From a checkpoint of a small mixture-of-experts model trained on Wikipedia: 80 SwiGLU neurons an expert.
Below are experts of layer 15 (counted from 0) of a mixture-of-experts language model. Rows are named router (the router's row for the expert), down (a neuron's output weights, with its number) and show model dimensions 400-479. Each number is 500 + 40 x the weight over its row's rms, rounded and kept within 0 to 999. Numbers have three digits each.
After each expert's rows: a language model's description of what the expert responds to. This comes from a sample of Wikipedia text that the model never trained on.

# expert 47
router:571544500420536516460486499489476535505499552528458445574467542503491483544424462529524492476455504533471524484498459524545554495613442553468408543545539463508555469499471494432447515474424456486580541472564478527526581450524420513510523464
down0:462542500470470476488540506447489527468517456504577525524511523463461505473507486472465430491526488483440532466439416528485474475445502553403507406443523576540487486495482468501489409529520528499548496436482448468446511477528549509483442469
down1:496482475525537471479549513530495442503490505460482502526454585510540517472466531473515549451445534576456435499495515457539494426466442460586471475469516468483500483448554439467511467500477506455507479469441508459491474584542500530485527490
down2:514532459535485513503559472417517493517483569564520496483574526526462475494494418531500474464485406529447474518519469456422555480506492497515479459478515468521501452426495457531433471450549507470526510513510562470512482494507519504476475509
down3:468484493457421506527547500506551449415552513475546548442474458543484450441501475519555539532612413558513475429435530493492493486523505562529426500481447515488489543453480488506477536440499512530468522578506487451481507553416542557541442548
down4:480478546447433482512481505482535456488514524474459490472534504425462607535461527436456441471444488456494485567548491552510549478507507540505523538544458440555476487489487475522554493466561566467557549483516500470432569501442495500478456499
down5:443530491576567488481569494504533499506496436456500466594496466475498521460502547495540462483534565466453415506574504503463471468508484463497551476511505541479537524519536504486499497538470514454444464564449478536526565485505505441469448537
down6:524482498424513549459497557460544565454439563499396507502519461514492497495532507500534514547566532482521550469515429461518502582516532525490510536533486509507592490542498535489445524500484450499485433536426457492482465453433421514539459519
down7:543581546533562482480491471486466528504453461457509508493469508515472459469480482514496486443501484478511474522485484533488433503530480483510505553459448472587435529498546537449511472554455474458463524584475402552465509496494505485504540469
down8:529462504488489482572482463541509495481542508509457523565430460469521524466548493534473518548502589491616551488496518474478548480467473474480502539455464510520520519530464553481540536429502456498532435494471543456549499515485565536494511558
down9:462480464566459513499567497554448478488482421507477530494480504508531435515470496490506524458409514581502479416568483515517504589430483476529515482501520519457492479501452472529519500495513483514483526509558453490542513487520438508479425527
down10:410464535505506561516481481498456494491454512506447437454495440571568503484503500498518491489502470542475516494414472522468439502518518480531480439540552442431478535490586517462549492459498533471475390463455491455483440510473461508562594462
down11:425506515498534462471528498426518463494453479540465488466501506465451475443523536469470529475533469487419527510506454495463514458490571515574483474477552530539532442512425500518473560460529583530542515497482570459442485492458525516527508475
down12:525528543491569565528520555595522523508528488504509450544498445565449508497509477533509514542490472469559558482502448509468410546483512556499522471483539504515519474454587499484497488540423428506469521517511446544508412480494559498527545453
down13:518598531570480432417528531493440510551512579498477533608500540490520527500498509539482527444479524497471457469545535521537411482523498463523499498531484529453583533487510556412476447443471502509447495509504505499458514503501492463470545467
down14:492522545503473520530484495484532551360520474502521499532475520502418524467473562487521521485482498448509500454503480482495540558551555489540518502525568531487548466489502471546488491454542497487544465475522499503517487548601546572472518498
down15:494471493472552488559496527483532549478520487457437455493512499467560537510511475437510505480466487507460536461528525524553541528530466581426450507515482546459520520485488546506544522501459469478489512456484473499544489485528474498500511536
down16:469501456450564540455490510447470481487495485534514420450533520454516451527553491475537534448467427458472524469484497494474536463481467535573464509515623556486565522567563482503459547526406454511566511450459525430502509467514487504546443493
down17:483532507527482457444475550536508450490479591477494525491540475459490504473583548483477568483485508573543530513560499448484519498449490437477463545495478511555522452523592487443472545514434454550507502579504472438522484453539531508545506474
down18:504528516479470491450520530525442525522542487481442547459490546511487475526437521477485470506455496543446533469497535415493525489489486440429530489563493449505452498513440462459544505489459546466493571555469527449467491578450450446478476496
down19:536474543513514537484528526474541509471529514447458566482455502537444536475427469501477466517487477515530517450536527502475427510518531537547487527486527459454489472485542526553533539444521506500466442531433475526483492559464475535566516587
down20:499473497460473522442438573503479480458491495542448505513509551425551496438492509521484450478570567479461458558481491440491516548534450492552433479539488488444495498518498535488476488463419525477526455562504457496515478522482528485488553417
down21:545445452527483533447545545488540456434497460438446507475491499437526495521476547511513478544541520512492475533536471490533558503467437525454466510543465499585462545473486521404491480437512532535502499564516562502544506459513511412523483440
down22:413516496449523526521522565505562529511447533569444459480513458530505437500484424475535480486444456530482530493499528538555558442478469490502366466555556434532493473540433491498402566480464503482480447487509470506445494481523551481469525514
down23:539526512516599439445647495498537525537513515561560502559530503578544477481470440525543505467473478509543484464532502537393508474465517476462507535482556498442555544548569462575532493521512441501391510471536508539487531470460515462504456555
down24:461549522533493481524452527531546491446526415498507455535572498468457438547455568487548421471455564467490460504485494555498565452546530476487490533554517426513562438515448450517586563511522542440464494510509540468441553552479482515476569574
down25:510499498483474546542503585473525446535545474566493503479459569496507517453517513504470563546517495591492519518536545483477480473514502480536513469482507539492498424411463434534504519483429493593487511658516465531527422470413466440472459497
It responds to: Conjunctions and time prepositions joining clauses, e.g. and, but, or, until, after, before, since, during, she.

# expert 14
router:555531518465603533513548514546464561531586490454487431509444512527462537548426478467567535441454515567464546421514511467503532492527476541513505523517458445516543413527437435459518578494442464451516575481504545525506454486471461467485496490
down0:503513497544498489532505479476539522610505457551528511521480468542527512567509555517547454519516503446459452526411428515513472484441516533497492518524548493522528449532561567479560508547562434495478446590519493496444463512559500541561557409
down1:511464483466470509460476516468595460440474441491490462512542550456491499490432435507482475515497487519495467484540483477474485515498541476551542482496528546521494560498478526487529548557535516467520575414547512504536629476539483465448606471
down2:522546557401504505540442494476573512547526436556410470451464530518530431487499537527555453493438461524458483402516493464520519501470476474551458521550441430444515550509467461534480500476497535511478474354567441559554505465605440532526536549
down3:458457511438468480507499525457529488542564489555553564491590505488586499472531468424467512521430478495542481481512451499456496506496513512496490481553538561504502537452426434488598498499455462457527521457506559527477421467526511501465450457
down4:484517567516519508524505514554518517480529508491542515505540515511533556524587516574492476497469547458444485506545527481520509505517513482512444466396489520556563492462472423494505468533480580472421509763603502475431512487407470455546528535
down5:559468550451473498519486481588453541547538481505522530509523442539536527472527451541491468497487546507486468510455559489496496469568489411523517523501539516486497505472517466532490422498518544460496547382528485449469474533532481457492495480
down6:519503520624548472435466529493500492502509506495494419542466533528509468444458474459545538474495462505457499492518487550454486458518504504492537489490516534485522512499518513497473488480467479512502418761490434486540458429452520470508505460
down7:543584518435495574534557473457515480482444477465458484492497512474531409512458537542471490449540541545481535481493530471528493470467567445569477539529493495535485439506501496461523551570476522499568547415400535449484563535493517477527494554
down8:441458464531564492494456542513572492506518512606483535539501513486486494544512489469562530542460436513565526504487474518483452478512501489512539528531577548461520462584428484448461459499483540513465562426468453503536471483585539465575518462
down9:506535493387493509487404440477463494546519568542538511549462543482421488477449589533481465498468497516506444464454460472457502507521548514500470507476500468426522489478525417466474513517559552530570506472528451524491521450550456493512532491
down10:521476473579468461458471420494551493498474533534407542493485545529488454552512526486512407492502470425518559527526395464559485564535539504442505506510513514475474431480495443470474478538470448456522479771508459506436487527483459521477505491
down11:523449464487532571488470490477447454515524405566525512555414510488490457572478469524537453522410510447519515491530522499500461511495535543422537494531566509473504541497573495454530516514507455502504515625497526451490442507468529473486435474
down12:437431521491478536467522490521539497499425494484483548439499529457491512623455443470580523518478547512546510521547484503493569421458461568455508535484469513548477529436503484428497501514437507492570478409494587457540537469485518578514571489
down13:501492504480504399525492499525478515547548530523497480513547506506538474490555471521591464469543429508480503499464519502512555485414504473528564527542554645495502527519522491526496502501532495532432554396481516486453440465545527505516546490
down14:509525525402455479506506509553474438507501524488571441477532502493478455532530507563477513425460516505468490529474525560504475445430479485538477486472544449463480510499536505517500546454496534525494505438555567501531534504550548469467479525
down15:465484480450519488589489477475432523454427471486491536479503542521499514539554473550558493465493499491475539525504442548497474415492475524544483499551378389464464441513481464559553526503491544466483569585478511513497544477489519505481499535
down16:518565440515432521513487452476467500510491593527464500532525541556528484511540482469509520436591459416538463588486485494484478484429555482494467512556503460481427472493467508539434544497560513415463484453570525447449478621536468476457433554
down17:545575558462525552471490462512423568529526540484528479442462478474446539484490475529546472479502477520538577529520429506510489471559470481466436519554588480489505499491515496462505480453471515525590484338508559579545465501561520497405515558
down18:470525457494489466542538479514503464466480450520467445532483550499518403455564515552521576483541497500453531513503444566495546519398507508471470486534477505523470530482502475510505525520502554633558449427435493449573524469568531453535557513
down19:529520439467515488541476455484492453481476486563472475448502472484447486431493441484506484423488523507539497468507464470495515517558469507485540578526517416437460494498493505411507529471493494529620518303537470517506517554514510550520498519
down20:519530520545572494538485451452484531478478453517442525512507465497485400486534552505508496453457548488495492529516462505492563512501512521486511496478525478502467570403522496495539545491527538453518474539502490559495558501489485482450528463
down21:447596451461484469523604451503477493505450522523464497553482503581455463435515531543493496473455473528435518499435446511538496553490523510503481547490547522494529514485536473499517488516564586524483498472462480456533472458539572525506458517
down22:534508560498490470532438482500525447502514428520556484478525567485504465472520534523515477530563534516458490478451386547478457516486541513507473476476496591517524567468560536453421521546518548516554496463523447483488525446505537492490518526
down23:535485507550495564545447489474488477540497465522456532502528557518517455556450534528503485531464558510494505493531498507558584480568480584531520455477488470544449507426410518424473505484468480482605436571500472473548492547445493518480511518
down24:492539437397498369470537432516488475515539521500481535457552532525527546428577499509502409548520485456522447581469439528459494519497532493423489539540472537535494533462510510433406545495489535487508543335463460527502472524503507524534496498
down25:500528442442527529464525547507511466453516569401477501515449605472504512477488424492494494493533469492477428578514552496529559513452482463543532511503465474483480466492432450519522512569435473537509553398463482533463528540452457458475465575
It responds to: Separators between items in lists and tables, such as and, semicolons, commas, ampersands, pipes, including, with.

# expert 19
router:516534528467535493521545530540532485545509573538485409513462550532482478529490525489503486540516495553470512471434513509522513443498524498514445551544525391553545432536506439465459507500480438443504524445495519587446529465468441472483455519
down0:466436472397553520484550551423517558508469516473511482529510524484477521482482516459459555503586390478492555538443506488583489539468529544461519479484451575493537433539501534538508546552432553442461554460463473518473457503528518509508477577
down1:557518478446426545445472454509497521423519505524474544407506475483478490513517494516481527507468470599528564415483493497504548530501509510444574512487502506511488491465435516472448465567513511428508418525424495483500513548508466520498536501
down2:500509560568465463482501551526531556531422558397472467547467522514531528496534541524477495502479543541501444571517505486435471513482489482566460547472448558468554526473404506596495563474547473529463499559565543505491537475495493538446480442
down3:516457515537485549456528546463483513488482486445518509516517544546554489430551523539454540523444502554445537509511503574502447454444398458523496499502545537497466463407448538529498468478506556557522445492432504440524517492580502484494541473
down4:548523496495571487504476531540554480529483469427586469497464474530445573519450460520478600496535551509480486457534498462537497511489527532536532464491492457518474516508510553480521572510516541463475532515512497484464454504397521533527543458
down5:479545534473550459463393507509542480557481519582508462569468431531548565491557454491472461550491463396467427443487579517427476512391468582520472514564488528502446554483540500479515522566539505456524428465525499504507510562525540489509495523
down6:510455522558473510516475473509562505499540430558489431489530497586579502547454525424519504459536581483499452454541539455468532575499498527527518459552466442450482543474492465436409500542507492555423541510440397493560530479510483455483497490
down7:525530482522447496572469467566484492468435596559500502471472494503479525434461515458428506471493522457529557486554519525475555524547541534421511580539486497446515492552475472380483458477413553535475508469438447479538506442493464463481470455
down8:481502566570465571521493447459462560531507510521464590456440527488420459542544504551486566494491546479496486515531471478445544535529490477518456467452547492519536524531517513580598503468436486474539477524510527529528464460469501501484526498
down9:481506527540522571519538494575563538535464490489530349531537608409509522415555539456453433539474425539494495461436518536505510509577458506536542473425589503466560521529479510500488442526566496483487507450509465487531541498493562511475498453
down10:481467526473504541529473468537498520480510492533500569485502425507463459519475533496442522480530493487483502520497492520509534459541522599474550535576527570427353507425483508486548469526515490472530443516481541501534535481528508480542483519
down11:414533573526603429486487532519563435541511488464516493439426480532521491471558446500488463519549483518466491449540472546439478515515428493499517523466504528529562558566527440502463523495499506562492503510498487546496519514388480507517521626
down12:540527491552501468507527563501509604534429474540519531500503538510617539469508507489480524489504522486525521434456507477492476403446524468534459544491464530506520501495535544429500583528457492446485482539523523424479585539520494439490548533
down13:531468500423520544485546533372494491422531505532463505540447579430458517478500438556502499537523466446468507536479484502548415464494473402526502488529468524521518491542488491540474513504484526490471548429557445464550599514550548531511501517
down14:440497484534480472536499520498524551474481459523473530507463517487552469460563458508507458550511510538494455464531506513480551502499511517454440518509539548511479555472561551582474492505515517499492481613454520491496465466438477566527450585
down15:451496477398491464481552508474513436505531476567478480490511454520470484495469509463545477485423568488432551500566510486506528448501541503499557504490487512518471544480476511522464466535495513509507496432427543566504448479479509498503481455
down16:527549545526542418435520503504524399568462404527567517500494479474523451518531523520527490534575479481474478495493484551402580487507507488550509430510511561484471517474453466499501504492457594490517497482470579441469447518542438467533572411
down17:462495528486505549483490532559526491416552500575485504481494488449444541549501526493434473501467432517478447448480541448495519473452445516499485520472484456608475425445553482492497497514475465516486459517539475562549542450521520432562516552
down18:501575463535555508531445564533579482534531460484530481482536449530540482524524521501519552471480479530466490495459532504544443533474522523501542566509464500498449466477453489514529505543554544460525476590457509454489497512493492504492557537
down19:520525468555575452536517513540465523438487457474530451459516558456416611484451488519488451532475511545494552530525465494497524577433518507530512428551528516497461526540530517569509546452475575541516527546449532543521513510503450524534537540
down20:477474465520476494411373544465454487461495563540462447481575462464445459439562470486489414534475410502456526527516535480468480535520437508539495465474421486541515475525523427570488520520523475494579425427470512540482505462513560458493550434
down21:507481468479496495490501545528461476499508484465517541555546477453527490468537476580487474497468429486528458575494560489568457493569444439449577559499496531540511509519600492517488517503416528535480520535502459571500464566512479440524567439
down22:441531497469540535512412482524558495425449537537503487503541506491501541569462512493466471390446492463507530521467575540510541532513524478525431497556388600467481484498513501575465537504505506447500516490529518458435495486536533486484517558
down23:497536576539530542409488532490457505567493552467554533497488524490476508529498483518472553504441496536481552341494548503472451527521508484516457506554520489531550513491453505512471417484448498457477498496562547478475444462499543477488472455
down24:476440446504502509480488495486439535486470535472470494493550471495517567549582515448493602430479456455456538489577539549505490505511493553520488498523529507560508556509517620455483464471437483514452518468487487541540484548484457494581520503
down25:564486482498444533524442493556486516479501453529487460517466465508511577476464477468512487476470484453552475462521437551412457497518521513497496496508533535445492497519431579441547492468526537460531471506449520463597481541488558583463566396
It responds to: Quantity words and numbers opening a noun phrase, e.g. all, many, several, some, both, two, 80 crew members.

# expert 36
router:562486541427589567485506515574475505513534491451452491524499535523474508531397520531502434545436533496466469526500518471514541519504480555490479518427455476532530436555533481473490533432496383491537542447565471548466490508519526485530464491
down0:562533515477543493472527509583478554526516499428551481588498583465556544500521496532531508539489469517495464569511538556541487489479445505503473596458484494449473527478475470496514467583521476525467529401573566529549495441453437517507466562
down1:491500515465496521449508478518480506494458491478407452518528491504562474515557466487534500499509513492551551472500531536518480551548505509518513575487461521561496542472519527498520461592526498442466470407497491492416489441537495518425491496
down2:437504537518543518453563467482584477494475474501552469542560479462580514468530507481497543495531468514543463477547547456456592502465499454541533484506534504511528496555486525546529486555561545491411475466457562524465480506450492481494464557
down3:456483472534520448466523471455515476464541516462518524534446486482481465500543522498526462546512411545531446520502505535455590482457524499439508517454481641520465545491507495492505521503495481415562485438458517558482485525523489422495526502
down4:487427452466529513510507514457550545513513566548506544516481478482526520531538527489459469550456504518500541530435434525504431535541493527505556549502558522481530537522497478506522439499610378505584486481534416472436510528499574509518500524
down5:520483522502487511531469436489425465514461439515476461449456484510511381492549491466496439510645470507551492481476551406447506521472538473493459505497486551547534466487455457465420531550488608434480528477525480505518463446577434480583506512
down6:534503495481466540459473523479531501460515532600542442495443473481484446522488530550527531510455468480418507509471488496510481482449460518552526485555462482477543481452468487455433500494506478512584512474398497487505444554497573492500466514
down7:535524542497474428517504504490503533521527468462488514502476495506464592500586528477542519473502471602416519342554481480517404508472572502501534467483526456484499556500446502511529557501545540509441416432467498554523528503558435563463454499
down8:567511488539507494529533549535490577462447475459507480444456522618525404535433459463546494505577584554437494557502495523451497530477562461478491459512549445557555435498468534510506514487490538531501513433487532521526488467518520459535519549
down9:524535467505498460459530484552462465542449538480543531548515493506455520496565466504539517463463523437548485604534509541506499514471479522494494478509518447530555451528515524478430518509505482476442539504463575510543553559549498495461535441
down10:593505541510506455482490539495530472470482480534434508407529540445481474558500510506453475479533532450441483484479452517546511535473509526478573466552554533460479587499495451468467503501522484477531514412542564427470533491505503458464503482
down11:485471434535517523476523535518537532506552459479491513512499502489528461497451606521481498560540511505495533470492536487583581509443439553491478472489465530543492492467523444541543490493501533531554516541458514509439469530493510493572477588
down12:479516428432450573491433478506559553498523465475501489513465473494481515432460544501484510532434473561552448451547484455461412564532496449498517488480566495443434517516503533482457471476512436452531521569532460465516550497540503504506532528
down13:498445456440529440536509467517437461506479512490480470506457458514509510510547458469534449524504431534502495440631545506448480532469532506472548470510492522465532536423520478469475536454474478511504469484531493526579505458441542526516496490
down14:414463541538487516482474488492434467461514522501565490454494520482494540494480529490484455484452476498510523548429508515496545549553475450569456547503515539544502447505502542517503539401516433541512424583502461515496470557501500535524518509
down15:395522481554487500526491502521458452538507503553487475457553428449559546488505544439510496491534581496556497518481521441426512517514513490598513486529461508440496561471517503596519483506506507529544544506454540566571505551453474453483457461
down16:487486505433493486467469449498565482459542511417558503469513499485407486565438497518541567474502493504392471459464478399535581576502503422502550443530583432458542552496529561504484505556457420521546529612556423482490493532440497542459492533
down17:529521495490497499547481554485499430384550524488538557555496570490476498473537543463515482469536482462551475454494484484581543450475529582562453519498510568531436440540519498518579507539474516479562455442496574513492458534439588557534432605
down18:461523512503531445507608524505547479478496524537504501536528474539489504472488534506525432532549540585508429491531541526522519435490518564507562465506543537432532483565567584513502459443564557513517491401493503537502529527524483432391522440
down19:537462514441550499434515545498481511495474483581522490478517540543543504442367527465513469559515520536451473529521451554510541467476519483558512461513557484460533528490445508464476563457524477501468556487481434523518539487518490491492505546
down20:584524448506528514555543529474546474527495495428491498455490491510522480455421521460470469518546507428419499503445564472527496480552393459522577452544538450503556446529544519471503485508509531483521453484509416559473447482483420457522542460
down21:496501488472488564446519524479454536540506406577482522480613506450501506476489472454496509519493495447502455520508499534505511520587544461487533483485506477498570525441488516556495444475501468519519446590529496533467468472421417474566601463
down22:446490497525529522442521486483469451517485449495492618504436516557435542547503452515433541494492541419522582450451453534492461553484463559461534546507535537512478479490518498464497518477449526499571478542487520534482485488472548512502503493
down23:527514481503439580527443559503459495515592496432507433522499507462523517467515478467449520393534573541484464552470539532462518503505540491540466464481523427450552455527502474487488528544499521480479467553487436544488541445503514542509508488
down24:428532531474539483478536531527602513446523475475570484473440491532511438512471498487513466510474538470530466487563503487382442418477453467471469483448476538510511436485577486486560502549487467573537501547482461580524430514485480455511546474
down25:428529499412507584512530487427504511483517450550488483466576528500532514515586476495456480504432539536569526505502537431471507539400532429486497442508459507526492550494548492486477497440536526513459497508562476525492449476491515570606440507
It responds to: Capitalized first pieces of names, especially after Mc, Mac or O', such as Mc-Ar-thur, Mc-Car-thy, O'-N-eal, S.

# expert 41
router:518547475449497529554575482519469485501514527470463455510492550525479474501417489530480431494496499567440529493495442500601557455499451500424495535525473488467567482490430478464508558490487467476498487441483556504538488501502462427447530417
down0:450536438508567450490466495525549552459470495509527475415459582544536453503509487510453512534431514518487580570514443467483488530481565429577482530508532467445518516468530510496544456495480469498521471544579520484430388458496530512530472476
down1:539535559548475375539540462491449482483441451554455499483479541512525503548537489541560530464426531534502522448494510465473518535525476471494581452526516448488526493422471502557557493521524533470507543419491558466501502503563434526437550463
down2:481425473503499508493457522458524516484538557520506451495467516487533517545523443504459546447516464450507473503518491534484444426487520505458455464435443495510397443515518415453447453416460370541446482462520469509525532452557560498546488516
down3:529534506482514506458497449418500471520485550529451492577457460503511434461553531525512485524441497491448519450530487487491463470481453484509594516499504501559497445495485558516494525522471529526436492456505531569511519501517474516509476502
down4:580496546548513459491435499533457527473449539472478502534510517508512445462504521454465435508500590468500529488502471496422583491492422585479560502449485457463519501500510478555495474530499505506481435547487597517476487579443501510447517491
down5:542540520444501557547509513508462553491470445562475505519554551555463469525474520546458577440457491576426473506512511517460499494456446537479528481506505477451526555486489480386538504557516445547502521523559491521484504458499493499498530507
down6:521534498560582498441493561548470500525519426518467441438568499502466538425487458503472578509475445557525516420605502478410526466500513502484453503509525521490507494551508572495614519569543519470443490519488511492501520474521458520489501578
down7:475473484485480541487472478467491533454598463505439470491506495456488508549423557496438458531485545526523563549447430485505562465480440485552510517490531547474502498507492484468401565496546501492536514584441465497515582478412478505482511538
down8:522555522416570460522510590484507443490405498508521505547450607446559520559441454538478453483445491562457501545458487580450513537460539475587531469493448554613535432492555489550544496529507484501486485512528515519414481485513429545515498541
down9:474480457547550516506494448512470479489538515536517527518438517498489523553485481516508448481475480467569435468491527553548537435552474505486462413529516480499433524530524474491483538523451539600536532498580513457498483547457471433488423511
down10:483464502444517503472526524506435532511487548519484532448439522531498520473523549449496495516445567441526475499522477434455532508544508501511510456530503432452496579449518454520543475495506478533541425553482449513453441475524568468517534473
down11:493511510581507479490460520551573401533489580534525463415447365438499579473558543473549535477472552521425458523498426458547444498477540544489452473522512528515432495588452573557485459487527522485519465525493484478501516530495525437516513491
down12:544511508451494437471560475488410543494530494500553463469512549569531461529467505542492533565473474471510486503564414478458464452499508472490526461555500497424421565524547477508427504392495512515478596476482428506547490523479480508432479538
down13:536515537524447472482494515500504575478445495471501525518560492493466520503559559518510471545583514486436522521512461577540504452442542533516486485477514519530540506525534509533463551490590476489509552458504573517559486519538484478476450511
down14:441498521561569480494502446522537480460437528470490557537450442533519548474482527518443426533539425483471533513540502464478508435498513551511463494506578536511454518576538539532520483522478507495496456542480580534496450491582463539455500478
down15:497505515488526497485541526497549536469524557492478528452473503462485483573551478529469495544516480483432518535509419530483473516504553494505478466504519484567550417496538490495549546474485559537502444508526536418547449521454524503501462459
down16:540466470458502524425498527523471509456580537530429443501507491415461524563405499539471491525480501637445510496441436530523446457547535488455452476455431543502533539429486511451509501571496522515512455474508567564554489414368572527509551573
down17:496588575501515437472451504551484496448538529579435470537569480486510460468529503472466477492517551531509539555530481492548472536560484535572491465527469506553532512492502457518513462485460543510563480540488499493517494553461590498516524544
down18:519531532453433529518539567485461473490530541468522522525531508509469489520439463546552532470439553525484512482501553560468397565485550437448496480522514554433498471534549492537522504491461570535477406409543526489478535454509549555477425505
down19:500467526490493468494531432492480473479446455478535504456547588464486469552551517521548402567521484513564460586514542538565603505539594441435536484478426499504509461469466490461453496449449491529557506514562534521508489525542563528513531443
down20:471469506533510523492551587476528497528519527468477556416477397449514485554505511488461544472470496466502417519504577489529473527495507567588453511494534530505475533512559493591521510512489532503488456487509506529523542543533475481469515501
down21:532496548518519493432456493441467573496462502523526498480476512541502469463534503541575491549465457538581518456542527523451581523476541556532531471470523558496496525482514487501529488517520498489533572597432515494465493531514552521504519541
down22:516422518543495487479463571495495494524531549478462536550512494437461513413390534470447463440486495446414506460501463519559523492518428490533488540481510505463492466497484527507463466441460549516473534484515486476567490434520545457519497467
down23:544525485491482499488445436569530489503507458499491531495511495463521496552536467574574511470446456480506515453550545489539488485446522485533426488465460513540524502503538503471457474563465473500509555432519514456489488468556478424539482510
down24:519491524586537481500530547553518543527438487482578490464475552435516548489491486492467569485494539453486558457465532459442463464448530409559504518551525427517505557515488470603504454522427568489538559655461527569493523461525573532570491516
down25:448444484521471576444480500576467498438517544499497556497581482498476485503530487448563532484477438497484479491526437538530465474551523493496480554504471501475501522507528546457578443500472490508475460615424533487468517512444572498488490513
It responds to: Quantifier words like no, every, each, all, one, part, plus word-start pieces like div|ine, b|achelor, gradu|ate, wh|y.

# expert 34
router:518483494474542520493452534541488543509567545520444503483509471472505466477513517488506468436461466522418498455461498464539557456531476496520476510498512477518529485490453433433510539481488427456472545461528581526451491498485505418435490467
down0:522505447505434495494484552467574505526563478523552441597499468474575517471413527412541550511478516587526471448486500434517443555558506519478446546485422575468539497540445443586505512496407529586540484510585565515531441444494541529513484520
down1:519549519409446422436472538464447518548489478561487490504537507480561461577437515551550439449475501470500465480490447544467480537438540476516477478512540525536420391529485396499473483392462471516544449515410512443488527508461477476465523470
down2:509431483474479528470477376515554519498569454468476472496530446512461468493517491480477504506536498465494492453477500498473552495538467483493475518519517531563489616469525451492475458446485551494506563590589528534427580529538452456535518424
down3:482446410479504475514544462553503518498448463544444484577512512472462472515479511522518507497467516479473433535493469483488468459559461425518465514523539519481424451492443477467543482489462458525530498469417492456534514497432489447497590539
down4:604554496530543492481518494529550497475564455492505533556420488497539499520469476470491529490519538512479455499584594500526476452491476474527511483542511467469480477482503488575555511512508545559534480558499501520551481499501462499491539493
down5:586574473521468455403548512534507485463455452493535509433524449517498431533556438498450527465443483592493479493496497466570510459515545512467530576532482447436551460572514541505471526516557485553527489580506529500531509518489478514471463553
down6:494453554492561482501480474516518539477489494511474510587530547466541520490462523559463533539534459539507522548531481517441465535483468440506532513470463481507487449424484433490496470484557478476448529478480460463611458525527540467455429547
down7:512515479478497485468526534451547449485608528490456511414504513560528509454506515470475451458527491513434490495511531455519467520526511491495555510503519557452524487471511477547533455526531547519473494476550517485429483550466457503478444546
down8:446540547485553517512516530476508412457526527522500511500532535549451458533540509409481513458474540473520491503494513449472511490524506451572478533559547550510560483567472516465528576519501534488502514586476547427517520528498542540562497510
down9:520462477398433434522558459491510521459449468427514472514488486478503526474526474557515465511480473504497467511483498418503469482449552467569470565473503502507502579439546527542548529523553510436479516482494513543471563517510486489513502468
down10:500568516471529594520525523515435520591462458540456544417548484470477462504516499530605486457540533537455530448508470532514566535551523574496477470543560480485433458524510436424523541483458505516481483467505574495511510504516453459498516505
down11:446483461564510501557507433487479531491491431496498533549430521548513536426539426517488480510494516425483504614489558459565492451515467531485499497469532543530603480471480545478536514561509511498495478604461481523443511557536459532553570534
down12:556546497458488469478480554483505449553507527455478468492513553469482543536453433461587529503460625547504488456507483520488448526470496410447498465502500521476505432528485529568497492425485431532498517543546496430524497448513496503433593449
down13:562645566452503467511560480367499453533510488540484464403560548583503495554476494472515508557496512531498512479501485524497498533478548464535501494484507495513502515472498412487444541452518489491474506579520488464511579536443507573510475517
down14:518521450514481479545500497476468503517483543502490552483491503482515499518385537477498512501420467470477514556544526482497496512530509494489455486461555487509508563480487419585462451510498504477491447505498491542521533499456430460423505526
down15:499494555466499542458482491504559538491541496439494501492509493445506552581438421541563493463521464506384456429540502550449545514505511482517600570476466456464473473535480486586439497448454514477482562424548470521490532507524476612499548526
down16:459452547609504579493438509515517469451500500451540500446483472515488482446570478512484545470568479487497557519455455447483408463495515488510485525426526566583579548440554574506564437514473545472444522546539544507452470522513516509544525509
down17:481509541508544471449492553525496509512469513475501378496446497410551460579502583558497516543515472466484481500519522501446451451531520513548493468498510468462551552463448526546558550494478488491536461395498500474556434493441565484517493476
down18:485475508567490510540521402536433546501524502545502518430520473542434482485541540507457515490494518485481557498515413527544515515600456535497520490457466441536497635502551476461463515565627462471523498516365510508448542505482495443510490490
down19:622547493524521456519470485512463467451525540561510568464519533512479485500466548485541515517433538526469467526473558399521490520477536472504522420509504484526521468560526442461532539506434526478516433573464546493468577604532560482445515491
down20:483471478488486527506408508467499504546561480504508489536584368566575480465532523471469457501504493494484455522494519550507509463466467494509526521488544472480517525472462482407526489510493506448494553514503473546468530476493409466522447539
down21:489453518523463503449469495446504535534487498510531533454494461565435475467490413492475486481468525498536514474500533513525518481529539500523516536486506465530468477503478491561476408599467437549461481603513457519506550519519459490486519536
down22:446545511484465446511534489528529529511454477569492517503462545540510556437514507445511540525396559451523511547470463507574504458469539447526417506501549515551484504480520492435499494501502501509558466602477477488530524552458493534496558473
down23:460455509514533476523490404489407498528409449456522522476569457488524512548475479559514462481484533482526507520516488551513540464559546509514496475529556520547503618429632481567535505536475528471526504420443519465464481519506513486490477463
down24:513572543458510365459565570524552535509476521502499518527456533416567469559468535500539500473465451530546431542516489534486480531504558506586498506546486488458438473506454499518546483460437499584488477481513517556513450507496478554459485592
down25:436523516508545456475580476545536517545482570493492468544462546490528517512489498593514530476453501534480480482479524484433477475480474479576490427541514523559474486527478423489537518463523455539539482445495541491515472548510548505491458501
It responds to: Single digits in match scores, results lists and table cells, such as Montpellier 3-2, Stage 7, 0 / 81.